Experts of a small language model: 96 SwiGLU neurons an expert, a shared expert of 192 neurons.
Below are experts of layer 2 (counted from 0) of a mixture-of-experts language model. Rows are named router (the router's row for the expert), gate (a neuron's input weights, with its number), up (a neuron's input weights, with its number) and show model dimensions 0-191. Each number is 128 + 32 x the weight over its row's rms, rounded and kept within 0 to 255. Numbers have three digits each.
After each expert's rows: "comes after" lists some tokens at least twice as common just before its tokens as in all text; "mostly gets" lists some tokens that are sent to it at least half of the time. This comes from a sample of Wikipedia text that the model never trained on. Tokens count by the router's weight.

# expert 20
router:152168089172158103177117118194126156160090087141102080170176093103084114102105101084093147136112136091168104118100110117129176131135156127109103156119099173161155100081118118108128141164126177166136144137116145097148174157049111118092125110169098125104125166134083138154082168111108100153126172067090030088180194079169140091155080104091132123123089143131113116117114162173059154142106123122095142094142176112147102146134099094131112176137103140183133091121122093106141153049113115132158079104098074116056125158183113118137175123092111114124176063099121052123131127127106164148
gate0:141087155121110168118110098101164137154133055133138189147122170143114088114130105087173193181111070085152117106149143166153184099122085146089100046124084053173115097140140128112051141112133104122092123125096102108085148058142113153187169139051133123091096160159190143142163135132144127121137117155175157088133125175115092131132136149122096132152133098082127182104108139096138143116120095122104127171132200110170132116145154125173134132142058141130153173132164092169082076137099088200150111113111054106162071110154164118119087122125108133126141126184100112171196110130147111152
up0:107147104137122060147123142137080105133132180135120085086157099123127144104152101144110098073145148148114135162122111145104086161147163100129120135120188199075106157128102150157204095135110147124145088123228163125130062149125119116081096098181125114149146133091139071147094190157119178145144099098084125146142112095113185081147115106129125110090091123204167091097168147162096102160147124109172083089101071135137126106062107114091164140060182083123137078151112154061147136092171120112111165138133173164115188166134123106179141096098133097168122120127177089090072139111090134107
comes after: ".", " of", " the", " in", " to", " for"
mostly gets: " com", " pro", " re", " her", " sub", " public"

# expert 41
router:083104159134151114100149140157121162113161130089116083114118101145111174087099126127146106161061109124153174078152128093157158081176082072114130096178103120077093100109130140077079099086156096059131126098183086140150155088128115117145158111155111126112110122081068138146103152136148104097173120145085096101106114170134161103111116100137106145126083155159093140100131059137191148104142103102104045150112137142175090147115185141157129128148113094103076147116149145083172152141086106167178155148158126156111108110087103147181107155070125053195080135177144127102126029159163152095
gate0:164121088138096187133157088042081105082145098122165157150148131086107155113167168096135106134107160148102136155160115117140106150127184123162152176204058175184099112138104074136165166139114154177098127153105163135179141127108120107151085156127071156110149138141127146118154138069142089196147149149091119179117058094114127126128145113156116101070170083078118088069131172057063133126137133145119090088181126102122160125154072156131138124089152098129131120158126181173150115151152154100143157176111118158165135182093139119148136145134136144129080060191097144151189121154173155127
up0:086154122124039078115139148160176171155135159168102086127165100139151127120072120144114112118130137090177128128106128119070123104128137113099162156146097160130177081128087113092152129145119178127129196144123098178175141151087159128146089081104179186170120095113108113096107149174154152147119116134116134110202193158137155183110195171110149175145105141172123163164135085100160111112085171128115116096117074119148152092133109095084117108108137166095172097139129101165129112142137132157110145189210095105106080077068158171177154117147088169133227142120113159161145141110126110182
comes after: " in", "|", ",", " the", " September", "-"
mostly gets: " 199", " 198", " 202", " 194", " 196", " 197"

# expert 51
router:136152130169121098165210130172169135127171147151128115075144107098161164160142120121111123144086149109120146071144185180091123072168155101143166127132098093140084144100071101086113110172120170087104187126136166155121143132201175130137122099115147044086161171100134157158198186131138113200100090137129113133147112168097093148121112098119108101199111129108119143176121134114123130128167143086130098132060130079150173182130094122135106121114126152119146120127181144112086144159086082186149110102093152076098126149133086150128116069149098141101182066131091162085119058153085084114
gate11:058126077116178161116171081111125140127118147140144115109132147126172135083139153170153130133109163142093120092147114070149056137121120153190115100076118089127151084145083157181131135102145133139085093167145128097058125129163100118142110186121145109112229196155132182152151113072112126075137121103140162124092093184135097139145080100116127135170196139094096141089092168169126097071092142127135126125183108188134097102132112077124159183163078087116142155161087104139092089095168108165138112065136140072137133122120118133089063154106116134120181085113126140143085138089086174098
up11:138091157127139124163151137110099116095089116135139128070162152115112158106143193089077134041135071122180123144129131094143151148158089237122120078068120097130105130125189131115210117167151159122139159146071177179131106099170103137161146113118228099096129093135144098157140144140125176080074157084148070112130084114067130126145175121121172154163138151133077106093118152094161161162144150162151140136084109167139141146137101159078159122148158119118142098135095097066112119094108133074104051116132136102141131147130067131073143105101090149147100149074138138118093092126131101096
comes after: " |", " =", "’", "|---|", "ruct", "|---|---|"
mostly gets: "s", "re", "ers", "ies", "res", "ts"

# expert 71
router:135116089115059162152143111157080117105108112170123164113126072104120140131128149123130095128207065159168101128112086093200138113163135110120114134091168098127163155152079134152151109091191151142148093162150182135161085117068121089166058147148097186150150133176107103096140142160062199143103112112135171184086086167186126153121133109164096107136169159151124110130141128136086088103129119132133155083118140121077108128103105093147173147104163125129150114201071158158150144128158149147126206134160102053134118088165180059107177133106165175141123116122138102167100120121150073155
gate0:128107098147163105183132132105179090120159127147160121079151154083178148090131163051080115120130143134100125199166113110095148167106149074117061105131113165147136134168128089103061085162182076138173120154114115132111113123104102142102122116110125117160109122200127067111172100147116149066159160155130102091112137199134118083113093135078139116096085135173131128129146174114177136155095099109151082181074093091132133111131130159140146114157167060139144111135120123135134126131039115115192102131129148181161173149128048149153117053055119116126108138164130108092125157133055161121
up0:089097111136121157120144106226189205186087159104087147087111121157096147110127165109137154145219141114134144147125167136153124106179141174117160128118148115078164105153071178153153136113191123130133148159144141135137118096081093066206097120122087102096156148111106144126132117087137093118113100150114192112086071090112137141111161121150151102162125132087071120141138143177109153076109174132091097167147119190138105156119123084104141216100108172120182199167144137092136142112136136088067146123154149128120091179189145101060136152105127170141112139108153119172120108117113167112
comes after: "\n", " \"", "==", "|", "-", " ("
mostly gets: "\\", "′", " (B", "==C", "==S", "==P"

# expert 68
router:095090143167149094101132153148160126125114178148107166132134107056106098119151110127145177121122121129058103075105101144119161103111166111096166162124086109072120139155103108104115122132091156112102084141129164095091128128156151115186112097131087106110137152044115160092184164159132092091101156078106086070158132112076119111143108091121147135178118154094105158134098112173126182162116202088073084131129172185115154143072086156133086115065158125184154143155144121123070114086155114148144100104097090181093154134071110167180072136145138175131141101128039130156123122145147207115
gate0:172139206151165125078144145100089126120104129176130107140190139109109151181221134109131140117087114120119139150145157163221136115144125094156125164096107103116155109091122120202201128128101154168089131096125124096108139118156142207121115144179138144114127133137200100174119132065141126121120160148114123102144144144113169204094129100160149132145096163169085156166063165058115118109112062159149119171116115154151142102142096132110138127202126122112135158139148105098081084122100089141115096105153126109156051076147168161153146128160102100162184089098202120129159177162108122114
up0:094128092130135118100077072118172145144165179162080137126100151107102097085054141087107107069106140131110138135098134129088111171140145094142154082110087087088152182104112130123151119126109104089120094114152149139061089108148122142148192100186108122105144153162124112106090141163142142145088155165119146133146071072111138110152109098146188112202131122158086141179108112134146128115152138159130159131115147116130080210133190139163154171189110097109108150132077114127123163131118090052149134122109135076096059124152224168158125144102116061158165125088119092179144112101061106071
comes after: "\n", "ed", " gu", " along", "%", " with"
mostly gets: "'", " his", " their", " final", " single", " side"

# expert 39
router:086158107128188131069171078138154182197136144126153126169159197156136181078098066119070147161155116111129127126117136138164158158133150157134126121171106114142105091175074106119102072097115169192102150128151158093159142132148106096068110080169111148105156093145185169106126238114114137126118139101085114126126138114096135069110082117147147149084140160140147112120138079109109054128112152120114088134067099100098149137099115120168144151111098081077139154097156085059079161112087102126106128121096159107084141121157118141141172131160148108108113070126142107145045167154092131174
gate1:103182208155158096073166159119180117059149055143098166082167097110133095134118115151075128066217170101138116139163102178169125137100130140141118133097085142129176075133136124128127104110102106113160169195137084112120099168142130116121155139148156146115154139113146117107100126101103104109119150161161108120153145111104167082153167094071143171153091094171129135100114103117151117127072143140185087076147149140144071127195122175134134116130140153110177088134142109105128088154140190153119193140164147147122111136153173158128113127142086090091151155163089076052077195088126070112
up1:099201172148119095117197188166174125123168086131111148068188142117060116120111152157121124091163190095126137178177137169143174131114117115118105130167156118111119092100132088160137163061091127160098132172147104105122113159152064098121155109189119155139143088123103146062107085125136106141146137120110082083171133111128154179089131133077108163126178110162099130112112144145138084105169156156168090153134141164134065106165091097132047110157138122113155093161217108141143101183148161131176081153167131132132090169121198127123132134149083106080132121108100150099112168071136082142
comes after: " is", " of", " as", " with", " in", ")"
mostly gets: " an", " a", " ra", " its", " his", " His"

# expert 24
router:113105170163149106152181110102170169152123142123105139171147098103083112135101091131152153173104122127090126076119176167074150092085132173079182143143129097082085096094137080118077109101093102096097115073103186083099134093136109163177114112115078127083158129122107140086147118131122079160136136122118088099182141080123091145149094161090159142174076160097116154156126079145087154143163185087086118135103191161177125152170104179095082125129099101137132088107154117134071132083147073178162106124081114168068097132102080169183129128157134097075153095093097169129180125149084159116
gate0:140087178170127184111147145122109091151102105120177106128047166103079095118092123098132154126101126151177165168083113137133117132171149144098100097149117159057112150153128102147197126107128135119137129126130090095145105117132102069135156148142128127137166099176159076151141110092131152168131120135099190175132157146099163110110142123137168103113143133126124120070111084151148160095220178101092098136145143127146145147166180113117098085141153141166195155140107089103155098108153068178171137026125143073115135174131136134110101134127244145140170141133198165134103099170152193144
up0:109182153155110126042104133169071122153151103175084092124141107095063143164163101107161184085101132157154163141107137116197157169139167112085181138077162140103165074098155188123145180154158158112097077102148130102114105157118152142125154135122136072114140144131122170142139160154073179113055214148120112134136149076135105130135191091171158154101129115125056134145055125157146116148125124127104176157155111163165127122109098163117107181095169166202151129118178163071147114168116148135120162128140107116146129068111172138102109130142103143117131126084118108101091056117165150105
comes after: " |", ":", " (19", "|", " 198", " 197"
mostly gets: " b", " B", "j", " both", " fact", " late"

# expert 15
router:117111118067063135176115109097110065020108137126138118064125111116158122082119161149115130093113143169120097138114045127133105164145099114153105184092114145190145176124089185186116138140167095154116109161124142127093123141134085079123089136137109162194084107147083096135144156137068154097086130142081134160125109201148151098142151156112131121116153108161152149067143179152142095131136156124136129134125067165083158142116110094179105103143159087163091131163166128117177137156124188072127174125214161160189152095090152118116094132055170137099135133122149109140120164104165138133
gate0:075140122111174098139125157096152112134131135105153105130105105190169196204078146146117128125106151147152144102134112113093119055092119203162182211121107177154152147083107117146162181122099136204134084149160152123103157105155123117149125098111133055140119161107108156051084129137129169184149191126092156175194123189144095161140141123078183118128096168159108169162086160098165121173139101117119103073117107131147155113164182108168102133174160159146090131113151100158139163116142147130109143120150073144120091167138157130115163084094106086123126130094167153073127119056136115125
up0:114142155117122163112139139075132091113112171095165101165168069131127145148089107156152148175128137112187163118165128093099076112116091076102105130113118104134132136135133106097114051173086102122133133095073117091052117098151096125130180151098132116134114137120048061099154075113039102114161085153114085114141124087115075131175159175127052155166167139120141121097113104169144108178105107106097119152170122115164113128136105162135086061145117122104143060134142091171113109182135135153220139121139163130149110158075070138121080099106122137137067128123137093063154118178095169119
comes after: "\n", "\n ", "1", " co", "3", " Al"
mostly gets: " Mc", "°", "i-", "-", ">", "–"

# expert 43
router:148199132124100090083128136159102136128163141142114132154148196145132110170105119123054095131170156107110157148119124119152149142135179128134104152134131133113168130131116129122152177158139175159151161166148104160148153086100117162066180164109152128154124105166168081169064229088167174124149091113148182186109138159104179133128148185144099161118154105172187063079156123091097086126119131188196175111091116134115106072122154128158188159137115145104160170128129074144189147209090159131108135144152171101158104071063140106084160155127123119134146107162122089133088135117123118118
gate0:121121119129095128157158147108191068136067115152122136110150119142118148143102138128115097121138175078119127146097172142108180161146149079133159115112159124141130124109144101090088094093112151152095170136065130133139138124159052143160096090078140118139134198124134081113084136112160135180167118094170150136148203139098155092099129163061188224124103136085119046118111140198126106166126158129173108111083068097115086104130148101138151108128143132156156156141175112134137133164143081119129156126121202210108174097074139151134162064153161111146145087085125158151043129109149156112
up0:143126144085144144181188127122135050078104137128122089094152089105145152119122116165088132122174135133122170157111183103109175161117207142120145157142166151170129168125101101160137183077087188153067142149066175134133136123156095073175116077094151091150142152130149132108051135085130110198148063089187097156181167084187149166145141158106158181140140130128197120126105081101143162179083149154108119132092123143133170126158110078160161099139094124083181148136190110151122143138115146105114124121124178146118161112119096128101174116084163126153146070129124146154107132074130126077
comes after: " of", " in", ".", " at", " to", " for"
mostly gets: " The", "The", "the", " the", " \"The", " also=="

# expert 55
router:129144147135119157133129068153070122152100094053124040156121134137146128169110174148154099111131134149121059104078087108160111134163130109146173062097122117170142136129123204098140147120178095099173158178093158181135140128075086148161219155180119144110099131096181065132050091124162120138127142145111127150108168159122138148108089139109133095055176134094151146128141139067134113168108098110150098117139083123157139169151165131107155121152151066159105177144103096127142190146142104077098150137110152097166178142170133091128116087165123125155062161129133172161142161076168129148
gate0:122148150060150178089127131130134168058080158168081148114183069191136112142098067114101199133080107171152146122173141146156177064156119155134101147094137116092157130146138127108118141085087168082120186160089102065145134073113109092174080134172115196173160186093122128135115126095127137086099164050096136157123100096111183094153127098113076133135116108156130116129086151140124142133121128125164077110098145098127131105113151092133088162123122140115139174155099208122107113103112125089207156137134123118133126122137124095162153156187168135129105133168115181095117138207077151153
up0:145130146116147103125099146132130104139138140138132136165129128168195101097071102140161081156133220063149120105153151135126141128169149161148159135145125099146143112041166185147143139109209130143159142116120159189140188125134110112165083078179177121152133109119130095156159090120137183144086176123130101143136117114093181132099117105101051136156115139210125125174135117122099147173161068146103094079153071151088126151129153151079147121115117109128166126094223161157108103082170113124105126158097125073141165125146124160070163196079164171091141150151129124132086091112138078091
comes after: " |", " the", "|", " and", " to", " a"
mostly gets: " 14", " up", " Le", " play", " ent", " offic"